Weights of a small mixture-of-experts language model, trained from scratch on English Wikipedia.
Size: 10 layers, width 384, vocabulary 32000, 54.3M parameters.
Experts: 64 experts in each of 10 layers, 32 SwiGLU neurons an expert, 4 picks a token, a sigmoid router, a shared expert of 192 neurons.
Training: 305M tokens, 4647 steps.
Below are experts of layer 6 (counted from 0) of a mixture-of-experts language model. Rows are named router (the router's row for the expert), gate (a neuron's input weights, with its number), up (a neuron's input weights, with its number), down (a neuron's output weights, with its number) and show model dimensions 128-255. Each number is 128 + 24 x the weight over its row's rms, rounded and kept within 0 to 255. Numbers have three digits each.
After each expert's rows: a language model's description of what the expert responds to; "comes before" lists some tokens at least twice as common just after its tokens as in all text. This comes from a sample of Wikipedia text that the model never trained on. Tokens count by the router's weight.

# expert 38
router:142119102123107132141148169154104105139104112096135130142131122101134135127135146113116087093107103180168098170134109166081126116124166102155153145067115137084097157091100131085109161099122080119101110150169132062131155145121110130128139122129098100151137117105136179150147115201178133096121129166143140121123119139141121108112125110100113103110123130160121162133108091119142094155123
gate0:091130104086141079120091116130160145112104109141138086151146141161113179123145113151123108154114118151198117121090129113116092110131165119101122171124169093117137099110125171153108146161136116147141136142105165150091158114120127143121125114108122184191116117131093110103138117193147163173117137151147152099139134134139119102143134151150147177117093135170103154145126139144111124144144
up0:092137182156081152115146107128123117118139151166162079115126178097127163130133114118108112116142163129118143168097116169119115139082116116125133104144120138126137163080157096155138141150102132107122175120129143112136117111113144122148137133100156120114114131142120113099139136186132118096130103115164115160115160136100126142137148112089057101112133146153116116098144121109083139123144
down0:148149120170114163097162112093151142147130121097152116108129128094113145116105110153078175170096136142167097104124120093123103106209106136145145133084142104095102095136121121147128108127177170178109045114114132135103120135145101158125128111142122132156123093095165111151119161133131136138100146082120128122108137140102111140114078119093135135111157150123112146134088134123171164119163
gate1:129131067121142109077147131162130094134149138113117140101113168125109113157096141108140098117119123114117145129135173152132126136121101171095178104129128127103089100109138128147138133099107151123117125104134154110136090107105158145147105145129083137123139138094112139136146124142158130143150175139144123141150135123137143143144095074113130090180116113118113132158082122123127146112109
up1:165135135150156129108181113149075121121101084111102130097125124133137117173111087130115108140114082087121131159101108115073122135162136112159107088147143138080138106147126169121135136102080119125104136134139157113129138090148135128142128102152118129131108164107139116103145130131135122123106164125093101131133062126105124126112139172141124137137127163121184144091140124135143123113125
down1:149148108115125113105108175147150131114100136096114103134124113107188131133138110140118147113133120134135146122141109167106103148177127105148093165113103144128144126109101105121072145103129121107088128106138121130144171124134110132125128082130151108127129131167143134107083101121172106147128112138087153179107127161110087116174148139135132141129135108146173101143117140107103122220182
What it handles: Pipe separators, table rule rows and blank spaces inside wiki tables of sports or election results, plus JPL and MPC entries.
comes before: " |", "---|---|---|---|", " -", " ", "·", " 5"

# expert 29
router:150136114134180172135137132131091127132165123141099133115084135116096173130127147126151102103097149180087115110102088116148100164166116122132118093111145119157104126110132126135128135129132166107138129123116124133150118143114090110141133149097145101155154099134131125123084118196124105159125137103117104138122127121106084114108088091129150112091120104127136170087119113119133121111146
gate0:151153118097140092096165129139108126158169133105114138126119114122109107119152112092134135120118121151141122157116127079111120104134156162115104088124084126130128146141122134153125111166101155100120129126145075141097109116087148139128141122115138146142122043105116123144120136148100131107153154133140142147131119107070123095129136137054141107124173141147116137140135112090148136135109
up0:101117118165087160177085127125110129091115100125129131124143153137132167127126144135108109132125152098119153075153094191139145129116108103124152163131168148125133122135133115125135137118153117162157123096130165136161133124166126128153140124128126112100116176145145139096139103103144133143107084126105128135116137124175146166150142146166110145130087101093111129103130132162105128112141
down0:138118139121145100085166115116105155158118126152140121084081070112148107090123127121140145159155189158113105140125120100135130090121166106136103171116123130159080134139091180148100134162130123140196104120148100078160141122122180092127142064151095178145111128141110134126117124118191129122057126095093115134113118091112139127151068122103145126134153079163123113125159099138145120140130
gate1:088117107175163117149097093156121146094130149182103129140094140083099100121104117065162114139108152116110133126106137127152134112177133121106112127126146083126145109150128110116093139161086126122126132103113159154109098103107122116126132128128115147140107109121134101111135101171100098082130139100104132163118133124146128144156101082123137147154159139120156145103139155121122122141086
up1:152165107098160135151120103122101178125138132115099077116168151101104121134122142116118168131129144155147155128127147157144134113130132079112122114131133070153083139145127137141158138120097129142147136123086149164094122092113103115118094100127093145132130105090130107055107143175102102107144196110128117139138124104132141131101143152157094108152143123159120125109125129107154118159117
down1:120120127119069100108131135096129136105107139174106124152113181131150063123138142096127130157109130089115099110143148146125125157117134110113123094164116135131093106102126132141113092157132116128134158090152147134114059160140125163139118118157129136094134148166127098152136107143087113126128090119161121101101147112108135138152142076070112149130116153174082124088126157146123137122115
What it handles: First token of cells in sports and results tables: numbers, scores like 7–1, positions FW/MF/DF, first names after a pipe.
comes before: " |", ";", " States", " pm", " hold", " Lemmon"

# expert 9
router:173101099102134154135172138154105146135119109101116151086098111143104116148108160138100156152141136105128136111089125164134093119124170121089124118116159104111129147093116148129088111172110177161136164130124149159142139133151111150154116137096186086144117130114113149133102126130143141139104125174146092088115136133143116177132135096114142140141102106137088115111139167135150129105076
gate0:084133154139135204141102108165116123099121148154148147135102124138155155129108130085138117114164106127108142116103097141125171057116135155081148095142137099152116135114120118126098108079126144108164160127160154126115120123122071105137120112092111167092108116160084120140086140125153104176100131133141152103155112157114112150124093135166163123126072108110148117127097154149134128144112
up0:121120112165102086103114118111191109114134158136171121161165151085082149134151106131161129122105130090155119097129126113136090166126128136151083073110134165105128153160108105162143106138173132124112099139097136113108118128113090121096105139127116107164129155112141107136142131125133165120131165144150110148100172177112146049101130124061096131113137130131115129107124143139129095176147
down0:136161115098140187123131144146178110114109152120155148188123123123088170151164144119127104102100082133139162079167096138100119112142146135198123143108123155116092124171078122150148131118151121137095116116124177108117124145124128122129112155149133105164115126171107104099152113129138092140134132121127121181153132109149113146134083106127134137156165118141109132123099122092161115172122
gate1:117098146081094158158116157114141135137137172160143180114109136161142095105167117178111178159132131122155136152129125132169092135124068110151142186127161106113123168120126136143151100181122109127164135117088114130136164120146113162119185119107114130154134138112148116146150128157116116119114101108130104140089110120105133152141177141112143164113131151142097157136091149154122123103155
up1:112152131153136098134145146118140119128150158117138161127144129145109078140108146143137151127106110145157125134140127104161114168159106146163108137105118173097092068098143110110119104111101110109145112151162140158160121136195089124120107100115105172154091141117161122173136106126115145133129117148113147137130124132171138112096134125171126113193145110119151103090106087088157148160133
down1:158147110134110131118124093122129129114163113146101144119125148176155115130100093133079151158168117120108125119129158122135105149123173123092121108136136119154128154072145137155180136139166101114149077129106156136159085127110126158084131060170113151141133117109164176134148111156154120088178122107138104135163162095137126154130138112079173126119141139156114106093164132121167112112110
What it handles: Pipe separators and semicolons between cells in tables of statistics, census figures, race results and squad lists, especially after numbers.
comes before: " ", "\n", " 0", " 1", " 2", " 3"

# expert 30
router:135132093129120163161156097159119141107153099108111177105089115133073087156090146112102153130138153118134121162125094203131079165121114090105110131120090134113137158104059147134080147137094156104156119150126128127153151140152112121174134122131137091145132117108131158137126132185151115158118129134129113115135159139101112144132163100117120117136125110161088128116141146155142134097090
gate0:137167171091135140135162127131148132195146158151106137132123157121100129119124148141092145109080174159123111125112181107113099138131137112132125084115132105121151159108127092142109126165098143124112093132103116112134102133093129131143172123166117108099118095110106115113115139168141121151105105137124128130141153111154124136113096105113121139137122150139121157147139137108112142159108
up0:120075127183106129116138124138121106128158170096080059112139129116156153115171119099125132117129117111138122125139106140135152108135123150106126169124126151094167093109086149128142130143120101130094114118133130110115081098114140119132109133129191143123100120140123113113126128135084153048143107152115127112101139130137116142145134122161093185184148152148149133108085137154130160113141
down0:131118128101092134155137139083152133150114139147138143157133124138124091121131161152146135156146168117129089145098098080137137126088131170119118147095170164105121100157147100083123118155141096134109116105095138150100131101156161110110115075101152129126162112066131136120113133125094124116117116107101131178114111111120169139176101125127117171132173133142118136119136113115115136121117
gate1:106128156095155163190117127127077119119121112123116135112094118115121103194169124132128118114102105161130114123112139143167140106106104162173110155124096115127124119150163164165108145138055101151121118117141105128140124138094077110128121119115161085096128118134181119162096153146105112163101123111126132128138116146088178151102128117149110114128136103148134159166131084128135112099106
up1:117170119098162136193142125111148115142110093129136097136102160104108112155147119113101138116163118132138130153123174139153168129142109143106120138146110083116117127122134157120133142139071157122105132148128113114162093128105114113171134145117157083068136111136176137127102118141107089189102171112129137128110094112160144156123126136145152067128116122154116147156143127157152074122124
down1:148110161149112109136134121111109135132142161138114144140173126083127136136105110124120104181111108113137133176147135140125188113114133123139140081134123166159147158138086166123112105142134116155116115144117118116108086126126125134132142076118115118072113132081105154128111107118143128119138140123129129097137173137172125078112163172079130098163143143123125127142115142174156117106136
What it handles: Pipe characters separating cells in tables of census, election, sports and filmography data, plus semicolons and colons between values.
comes before: " ", " 1", " 0", " 2", " 3", " 4"

# expert 12
router:131140135125148144121122092148139092128116125082129119111096106134106140135111143113123161157114119120066121157142091102135131110167133148095145135135185097130169116095123112127106133148124159077158071140113134089109124133142120139112114139123156158150117106147124152113077116196127128115153133175127083131140138136157097148142123103144142141143112146126107168124128120138127111100086
gate0:131060145115103128167088140124101141174154121125112157154103125105132138135129131099113148139149122156154141126144096091097126145134137127129123112143165122130162107104164106146142158138153156108123159143201092103096154131103158113115126133158172090132106105165107133117088147164104138139085135130146164145106101120175132118099167104112163177111078121137149115129166117128130107134090
up0:116112165095144121165068119112135151194126099120126150155106134165115145116124138063080134137150131148160126110140135107106140143145118152146152140187170114136117109091149118133146115171149156129133161121127068101111135150126186132141137176146132139126098134152127139161113134183124140115109105158152107138116109141147098090095210149110163171102081134157138124144140130126119102103065
down0:119123150135129147112089136108099155105121123107123117137132142190169086143138191107181146182123087147144136125131137125131154171127152101139136112096122160100144117136136130168174153103120078148092157149173155126092134056141116150091133167134130128053109173115130185099103142100137106134125147111143123120133145092124102089174143143162138087099118127148138122103154152148121159176123
gate1:146165150112107156117147083176124088125125114158108146127146123171141113126132107154152120113142114129127093101119131166141124104098124119130095100140188132092172081147130144107126097118110131152097051110096167155123162106098086135176112125160119100123153121165134121123090118142155079103141132136126166136177128131130133136168148107118133171114135115146145127183130127122126129128136
up1:108107101177135126130108154093126164144142155114147102112150148032120109123122132118118141121148132124150165118138142096097128138119119137100124129131068105152128179109134117140142119136136116121131202145146063112142100130137196114105149121084115135143095128112133127089147140089106167144120144120127098108113143114137140123105101162126138109117122130101095124124126151096118112123110
down1:111160114149126170114095106125122114158124140122170124134137123101076105165115105140101126148119113097120126104140054176142118104135128173164110152169158125120152073081103130119116134123116089100120139138120129126103110130137099127127117159080117143093111086120087123113135145146108175148092157156114145092171118153132124131165104139111133141131155140133121117140164180085119176148134
What it handles: Numbers and number pieces inside table cells of weather, election and sports statistics, such as 0, (−1, 68, –19.
comes before: " |", ")", " 0", " 1", ";", " 2"

# expert 1
router:103120140140142122120141116135094134133128128126124178100097111151112148117156097124070112154123123092097169172125156169085147144113118131167142128137098117138135130139147149138142149122130121138120106141142121185159094165140145119132108138084153124130154140150087117152166157101133126155121110100101129123162152103118154119138155123115117186124144103156112137078101094121130074094129
gate0:160134108093110144124129143131096126099166113162155108121153111179133113148136110128116172174127142111126127140079124156100127108122115157135174150158091134146133103171145145141180171144163121143144168140126104109125133124165123120134140142147122141104170088115161110151109158089098145132125113131093145119129119110121115100097122141070104132098117135133099147094094120104101118113144
up0:149127110130099119125131113134114130132179173151129145105156143153142145113105097148110151115110183138138068133110158142121144104101142117167158128097129130118113176170159100137166147128130130126151129108122093162147130125143124080069154117145133119138117088139115150115146148158146137100127173150123117135110157095122145076153141147143137122113095110101107121133130117110142128135150
down0:129096142106103113098141086167137166162121166136120146161113149114094134189125157141150119129122091128120103134101123099176146100167109142096127148132127121127136094087160113126162098084136104110116163136111127165128144088168122132161157137188140106118119108111116167140149127116095067121140130152104123104145161150143161068088112114135139142131157120100100083116084140100139153140138
gate1:090120138106103127123108123160148163125148111126129110067138144108082111090104047116107116140140122110118145088121152119091104140148128093125108090122122134153129128115130143145104152117158140129095130075136073136125156124140163132146132148110158108155083116146113126150134100134154172107055137115123127151137148113093104125144135135130101140142124149093104099096113114103128113203129
up1:168126122128162127133147131120107081143114146151143126195104113130163134168140158109172145096089141134147109181120100118152141124089140116131137152127133115114159166118099150108150115139114114133160124154078165139141098152113097143125127113141134142113174125128191147122103139125116094143182107148155129110131119143145128122104118123119178080119119095144160137147135164159123153090146
down1:155124130111135100128163138115091108113142123117146137093110118125132168117153117115105120086111144117077094079103128125130118093106142106159112163095156126159065132116127157082108143100123148107103182134113125117180129147121119165168114130088120097084170140172135140119152106146207129163126146130134109137164136134132150133119096062126128145123116126137128109141131096132164150120120
What it handles: Commas after names, titles and clauses, plus was/is after a subject and location words like south, located, Born.
comes before: " and", " which", " but", " in", " a", " with"

# expert 46
router:127089117127145123148137148130092104128155128133093166142111139130128119127149121116082127145138142132078147150093120106113097114134134128113127154075084105122103179132150145122168136144134074139132123172151151148183109183137154104086109107090141105126153143148105100120174109125142145143101121119125130140148163131113096134149149126123091146108132114126113096108119101135123113100149
gate0:135127185146151122112126133125131135114135094118077115152085141122115122135120141139131155141129104120115121127166151144144127166137114111166149127135135119131168102125135160172074107092110143136161084102153081193099134147134119137123140104101129141116095128124110133139119145152121106151145108151123112148148095154108130159126101139135134108137165078132173120080145152142115176172161
up0:150073113143147127133137137126113184082134136110105106179108143115122166146102136140140191098103139119133108115137166128143174146135103150182152111098125148151143126131117129162123113109103139129120113112135082173113133173166091102121144060122139141130124147098114161135141120100128124152165135148118126117154094137145140135157150145101149118145159106138160116122123169115120138130116
down0:088117101144130108123104125086099093168155132104119172098138161124137098138145158075135112112112136139114110177107131109144111114087072108145061143146102098139131118131120151149130128133150113092114159162143143132097098122167151120151134122102126119182094100124153173125155103087085143129101101147128084154113121112109104135082162155118138126135152165114140142133111133119086103147093
gate1:136153135143109114094148133129161134127126127117137159088119121150124157126090161145154165133135120140103087129069111110134127081136167101091096098144125130150135118160139109112115102127136120164159109074163128137177099134167132157173139069126132127129171090166158138124109089091199158109109133096105112110110130120152099125143145131151113135091120087133130110120108118145127136112123
up1:160132121163099152111116115104143146155159116134124128131139117146149146103125141145178135124160147109119087143096111119119125075133143111110102113146118114117141125169155101100128088159120113144152111102143126122174118130151126141166104072145136111125166070166122130121128132085176159120115134062123107137129143093130080121169160119107077161098110148129135115128097094098159147160127
down1:120098158119152144133130137143128126143113093165048106114126076131111134135173088065131086137135152127125111136109134117117133119125164132149132104136157139102103121150126114163143167138174084169082045167131159105112131162110136127128158175124153134154116121132154109122093116139079133126150085154148145103160097147103168145131116153100100145093115133126092176138141121101084154124123
What it handles: Commas, periods, semicolons and colons that close a clause or list item, especially after years and quotes, plus words like including and although.
comes before: " and", " the", " but", " which", " he", " The"

# expert 62
router:114049146120096134098134124125138117168164097132100110134106125185138129134123127105119131105098113123110119156142128143093154126121108138107126144154120168126132154112115103125140115129118140113127125170180091132130119125079127106122100140152132080185147094107101085114112116121129123143122124107122114151106093101149137109139071105110090110135118133117089159102135126158148132123130
gate0:122123139135151115138137109099122152170129136150154089148145127169145095148102111107125149170140119078117120098100096172134128084171138119136111105138106142117186159121137172118126174168128116118212146129131175143131137154107159131150138112150102169104145135107137138126150152113116106151157129119110153133147125093121121130132149149122113150140173128155136130141118136163134176130091
up0:188112138119099139151132154133144167102158147132176140129100143081176127157166204126169113103116130148128134122144140148137160166115128113102103133102143086094121182166114106082101130121121081163118118122119144154124131145141113147171134124132118111125141121122120130069147148121090132105093131114146082154124133105147127164142158104138131111086139130078092150156138097111129132152141
down0:139156119085124178118112173128075100148139156124121098104111115157121143105133109103104098105137123128142134156141093130121098133136082102131132117098121082128142094130182116075091100082119105143120136134153082157102102123102064138105132138084116137129127152113139119088126104126117103129148133094120092133159106145135172103140094135076091072167132127144099092150126142173131130099119
gate1:105150101162124134065112146167094150204142107131119147137114130158136131128170109127119117144114136079150106150153145171152151147132152133134083178091110130153167136098152119122150127120067118103074161131112140176134168161081138139133127111160118136137124156103103131119180094099145111096152149121160150150106118111146130103170111105162117121110134114141132127153171141128168129118100
up1:133115126095142168136120126132126068100128121093090101124155089117121093180121130134116116134160140171120104142107105152130097122144143114114104112149121128105086113118118167101117114114106121122167123115123106069128121170167145106132125143088148147126158178135122144137141073141110089165122133143093127148127139157124112147097115139091112129161151150133155158132114134081153159147159
down1:138111111156121148145158125102128151090129139125151170146065148132094104107145149139113099128142143114138155120076103162128138160109129049121105154124136093135168138126116148114131165137094144137118128167127157123117117146126117163174133136151099090115149112130127146132129164156124104129138104117143133122140118122095167166145145116093124116137140148116147100106114120107104110140113
What it handles: Line breaks ending list items, infobox fields or lines before a new article title or section heading like = Name = or ==.
comes before: "-", "|", "\n", "==", "The", "==="

# expert 35
router:124075118114107146157144137137128135155139104140119134130154126164119138141144118111113123114095102163109132109130116156088136138128081080128114120163115163138163163144124107125099136079121149126083142156124086112122111152072148126126096113149144100164142144122121091090147116135117114126112155115113111152147113138142132126142046115085122101154145116114095153112131133115143111125153
gate0:122134131110143162135161127121068155197105101095145135124164133122099134116128121107101095137118133105091139104147089168179149150096118161079126114111114159139101185127153120136139136127135141131126139109159091074129151111163124126149151174147124126173175104118120091110093104157187132141110133155124123146137126145114082106094119120138072101132112087144103147142130120111140138144126
up0:093120128149119123128083169126163120106163161145128132163114118120140129147119139151154134142121110173170104126108150106086124144144112089148164168125132087122182101114147107115124172116137104117136120172118154168150089112094121144132111088094127106145094157179149173122122145062100125095097091146138110153095130138125154109146127115107151127117143157126162097057154132154108106101147
down0:108181096144111150090117165170129162174107125097116109103134150155151107186101180142121143130108079122160126161144097083117086138125100130089145112151151119107127155106113108155092128119130140169057096103141153124112139122088100100147156124122108166106098119123116132129099132127126116159124086116153116126120138138164113141190100156099108126138148155109116120095097126130152119108136
gate1:076112107131076118107127106133165132135094106141107169119125120090086110115138096111156188151137136153133121097129137152108119135166093140154133119115127102142115102148123133119120116144118145132151116069108139153149135114138124144135129169116151129119113104132144131125141117109168120145092165102112121119122126083127164158133100153164165147136197076155084151148135164130152109114100
up1:187119118105138120162144154142136093086134102106169126122137108154129138126113157140124077106132100141102139155147104118148118132147135108110152158128084172164162109143154134127125110128142135104119136160097105137090129152159160113106136083110109127140152115154124158129154128129068056139133101153160106129134129083093115133116127125133139130122109147139163126128114086130134161118121
down1:130141125136125167106108111144110161120167105084121161126103109140155109096130091132117171076119124123117182132119120103127128160121107134149104128109136099129141104137119102129154128132122159120149160093150098139101102139135106132109120095151136118137158157107136092140092155146115140112092153142113127135112136117118183133102165094124164145145163114133128143142104115164119113150108
What it handles: Line breaks ending paragraphs, list items and table rows, and == heading markers around section titles like Accolades, Airlines.
comes before: "-", "|", "\n", "==", "The", "==="

# expert 19
router:126141104133134144176157192122063126144139131081096144124135143131111096090121164172143144135078163153109100164140089142115135176156117154134159105138141146160155167161099114140150150101136115136137153116114125105135129108123147139107156137111155057123115122145119126200114141123127152160161119176124107079124113116128100139145078119125129110088143136072115140129111135129126083111146
gate0:130102142167112130130166128088141130082102091158126124148099149132119158125144157150103116129128125143138107137114124140137115141127108127144126114138139117109148149082079116132108164135133123163134133078124121142105160143153150113093165131143112212142099102129138173164109115158129151125128094133100125161101160108162110151174104103153129130163186133174106142105103163110141131132128
up0:091165145096124099163159083165147131131119134156111158122107081111128130098134134119164142137139131154127096145124127090084102132119141165133161162110123169137122142143156139079147127134105152095096143163133180149121090103111115160133140131140113096136117161077114080124145118162148138142093114096089111156112139115123162153186192121130120134108137131144170125124112184143157099141106
down0:137144123134138152090125100124114127123169094115146070168149096111111109148096164129133139094117090142106118147109122139103085102114149129110153128155147155101097106103104152079168124115162139094126160130134116159112167155115133101147117177095167123115110132102141101120145132119126093125110120149146124141151134146136112122156155080136177120098197156121073088114086130125111113118157
gate1:150113131144140125153134166134093113128151153137125136099114134114116110138075161133070138080074133104132066129144088170149153170123121112187143124124138086119136152171168137102176106129122127155112173093124101101160104098169140142150129124094114083078114126110151129112146129098121109118145078108124156157133136103173132127104154105105152128142121133124131112117130094128098134110122
up1:137132162111119160108127133119165159085118111140142119133103115132128178145143138135122100160170090134108170120136186069113100086065157130108153145154118149140095106117136157128110122148116136092120087134123142152103131161163131139134091146164146174177139176137084154111124124172127141134132145134116126140139121134102121088134063134158121111145123124140137125122118135099190142127148
down1:111126095105141101119128141146146110098145167095135137112144104135127098137163116149150101101120141144114087109121115107166177160155073137184119145133109124142154131140173120129134145113093130172101143102099120121132114108099142142130149102151099068110178102117125117148107107114109155133135086143105172134141150112138151158117123118144179157096129131156130113136100140090144118124113
What it handles: Head nouns right after the or a, naming the thing discussed, such as school, line, government, station, band, episode.
comes before: " of", ".", ",", "s", " was", " in"

# expert 41
router:119092094129131130117158130158073132140110086119141161123137140111125102126117125153125124098149120110060110142133117159099125138163117119107112113148145134140146157188069181162122149127087157147092125134131139103101145132111157067124177089149117149144093132133104077093138118150184110107127147130145139150140101105126121144135146143093121094150155108174132155133115115130090084108141
gate0:136116131112126126146131143125117155080116135146131142117141132200109179154121088142153141123114156117119137088107159114126135124133157125138130099135087151152110098150120176166102119129116135134125104102150142130121133135119142125121126101152124109132133132134139137100152111113174088096156129085137089127129136130122141171118093141143045162104128116111096108142132132147114123134095
up0:113114136103121117138098144154115103131148120106142145125108080109123147128168150123099144173114142106155154128142120143125102117095135153179130147122105154148116085109131084176149122191075119175133145137107118150087141152145129111139098139124155102073131114120131126126146146111129162119137116195181114141119136121132098124080120142103145150094130102106120177113092137153125120126129
down0:138125116163094126113115134158116145141111149152118136108157103111126143125148153129173085106154112129136118103116118120134155116160127121123146122157101148137157127118121150118101170135147134139105133168135095159147145136124110155115155105155136138120126167129168144136155127116177145153161124104129112135142189128096133153130130134127115118101138155118139129123105111131131156120113
gate1:058120064109099122170139151182126153146099131148102151157165134170127126166164160145158130083118129125120129105102117142114124144167137102147060140145146152064156170138111126154162152190131142151104126114108130124195109189099193074125132116146113110153124146161117106123161120096186136127127141156144113135126133165133126162135140142116125093104144155142120142122126130097099088111151
up1:136134115128168106111101182105099155134161089125116134066145173137156113120140136128157141141140142120153149129127145148138092063110096139140116124115125144103180185146102172116082162142121137145145131107101130145111165088143143137133133132161155152135091122138120145113110150154149141116097157150137150136177160113135081117140095136115127089079140142147133141102101092074104110106106
down1:087139110093141143124142141151144105140113141153142100170135099118135150145166150101127093076125169174117127084149136113114129137173134128128131126104120094131160116117124093127098131162099131127087141112124151094148108155085146096100112105158115134157152162172128112105138106090084127150156105157157099135110138144140079149142109087179091159093127167105137146110144142117118120096135
What it handles: Linking function words mid-sentence, mainly and, or, as, than, is, to, plus commas, such as rather than, as well.
comes before: " a", " the", " an", " well", " \"", " be"

# expert 43
router:147131088119132152136146139105103117184142170127155096125127129133124128141120104123123125140129120141140098138123106144119107145128109112091160124128140132106101127126155165170103147060160096085105126122100105169135143100166111106134118102144136162156152110143110189143141155167112144127144119122106111121116102134088099120108151117125105124099111094138089185124162078121158116097118
gate0:164108162103161104152099125134125110159143130117136119097138170165158151156102140119110166098131112146145159129071096119095117108131154123113082156140106087095118076133077142119137137155188075114131092143108096076110154131147138153115114139158134118168170140146093094108131139166129148142134160130115114126148133077162144140080146150125166127148119174093137142173129138128150154142138
up0:106163145159197087116115158086117111094079104108094120135096159177145108138132110117110141184120140150154107144105087119107112111138113127154123096122130094130124134147101121137148089134126144158141160154141160134167116139088136162128150165119101150160090148113143139151202112109088145161107129152132057087116162131126112127169128125134092104154151104143101140137103149114128103131134
down0:136139124097125095161146087085128130132135143125116128136130116127116138162157101125133154122123130104113150171138180136131139144113120130098108198132102130112114072098146133158146173143136160104118141149146092116169149167119138143144080119099115102126169112122140133124118123140125147133144139131096141171140148107157129103117134138118099161077117157113100113115160125070131092105101
gate1:158079133057126149105130137118089110188125102105152134115098160206119140118115130120116110132150134130120109114114135139107095121132157133158070122156133081176139123096128094121164121156145130109093153154153108117144113127143157108138144130099157127125106165131139093105164131141119171141122150149137160123120163108136134121130112138095112135121148126106097152121108102122101150127136
up1:097141124166122106133105127167140152087104147178110133132173067048131142123123128167091085094110105125149144136124150114141157151102093147117131127094142169101092104130170157130143127078129106160130128100158153167124112103108111175093112151102081110126173099114081165141101124105131097103107117111127121112145087154116139139091125141168158115127084108151161083115135170118148113135129
down1:151083087154126140093122095143125139082126155091099155095155144119129142173081138097130164158121129121130085123119136155132148093135121147108135126157126149164099071141158111123119116107164096162103096136080133093137173150139094142134144126085159121135126140092171171157152114151091129142162120125103079132122081110153129150134161159134137130154142099095143092106154108136074158123134
What it handles: Standalone numbers for scores, stats, ranks and durations in sports results and tables, like 22 receptions, 59–3, 7 years.
comes before: " |", "th", ";", " years", " m", " km"

# expert 63
router:123101135127112137153117159163124087100108129136117098132140157197142069138140163135086119098094177114152121125121092169113142095145071149140110137133126109153111136081132192137157115149154112127143162106176137152176121135149119117134141117157116109117146177131129123102144110173144144127113139132147158116105103109112123146102123104109103155128070124082091105124093119128106099107105
gate0:157130130115144130137128140159109102114094098154142149154127113102161123106103120114099124148151179144142080153126093119089143089145088136139105173128118128142136151100111142147121112126095099172116172132186094121123116150146174106148105111148127137087125126114139135083142100143143155119101113120144157116130143080105124125112110142122103110088125107086087105128103138138130105129098
up0:145140147080159079099178098151113130113144123131168191141133157152158101151123138157120091149113173124146109143135139128120145069154120130130140133189157097123116126120153196107072101092125141111095125118135141118113115198134124083140115117117138162098157111104169122110125143141153127115129118125112148120137097139084145141118127131124112129113123125098102064149120109118112092193136
down0:136108108150130112129144112117157138154125158142121095124095144127126140122139175115130153164085134143112154152136121115107194136127112103122118154137137123120088132098108126117145142125158137144133138113112133118170134136119057127109140158092142092109147077128112118121112105124127130158150112165150100082098140185103123123123173143143135184159145104102135160135101128088085169109110
gate1:112152138144160133100098166158086124131163150100125101144129157131137106104146154148149150114081119137162123144142135135118123154135146116158132164152111107118146177105122125168141118129130146123090115090122142155116134132130146112141185094132093108133116128136118132116118129138151122110143118159137111162150138146085087124158123143150094144126123131146120114149105135166126144092152
up1:153115106133087125125132097123171149135124119129141125126125081124123142127139086109090103128160151143137119104088065090133140078109096132097071106111138156185119084154133157108110140096125149120123074137139106155104122132120119144106110136100190134116162166120141146155161130114104121148116127085080133088141138119132162120103113116126140114100143125114128165059096143096154113139122
down1:130118078181134144133141106122123106141108131152158143143159103160099088126126134112104126123150142119128119150142115135114152127136116125135171130123127138089124146149184157175121152114153158139134120147172121164099116134132168086114120076156144135156127129159156137132115099151126108152142113136151117097106163114071140093135177117126117109147088180128120109123151153140147149133135
What it handles: Occupation and role nouns or their suffixes after a nationality in biographies, such as player, director, politician, keyboard-ist, media-tor.
comes before: "s", " of", ",", " and", " in", " for"

# expert 4
router:167134097122146143096180155120110156143131141128097180148138115163160105076132134138130162176127135161085107093094138086141129120107127126111146149074121115087107108103111129145131176129142100109075126146113130141122151130116132136147143130069106088139156156120119152120123166113130130168087125151104111137146118119111125128136095097131156139133117147119133116104129104100115109103111
gate0:113155093109112137157099176111163186096136166106125111165132143093104124140127143150119121154100124161143123099095117149151124135153117117114123158146129136135161122121171117066090135132148153145138088142124107088057108132100124104116140145126095103124124140112118152117115118100096125102097141141113122120110095161147114095087127114133113112144106141115163094166122133116128167124111
up0:140109096171154074161145148150117164102166111120147107130119118126118136173131134115124153098107122159116170127117128091136124109108106085177110119101144120163106153079114101150140139165111161145139118135126109107140087150109095128144131174099123115082084118143117144093130086170131142159128099133132135074129138105158150153055095127127161124162102098158158130112133098149170120115124
down0:166143161134124159136154078098142113144077145116131138186113146173146125162137121121096120180083120140104124112135126089155106118119133120133130102146130131104131148103145163130186116135131151120090105122151151133110167155130120148121097136142124133157109129109094105141171135138113115150114135142138075114124114116130151080121121123181125123091111160135138092172099179160135090103182
gate1:123103132116132115133146105144116095129117133123089110149128119141133068133142126142114111160186122120100153098128100120129123156125114146106147114070065141134107136121139142141107151133125104144120094137132088150104112112174062153162179114123129108128099150159137160176144131134101159126101105107157094180176145108161154138132113103083150093102106100104120092118117108163098123118133
up1:150128139129096109120128130115072148102117117180117126141129142110113143089122130116150099142131120118171137112106103129073175086156087152061127144151161114137164158147150148087126110155091128128114113076190102095168109134115117139088127143137114162132173142121094128098116113107094120097111118130091181128135146099164098158145114145132115125150133128171117146102122136112105118145125
down1:140138126116103145164120120143117166128153145146122087156123141150109120149139144095136123142110143093132126153150156097133113086083118136136186076109132106158098168137091098136118142140096127099117124164131150139101106133162103109164115134171146159128110169139113111118142093147122133113144126118120117076135095128151126113126127200121129152144139145132124129141098112164116105122119
What it handles: Closing parentheses and quotation marks, table pipes and header dividers, and clause-ending semicolons, such as "(NH = non-Hispanic)", "Fools Errand", | ---|.
comes before: "\n", " ", " —", " is", " =", " The"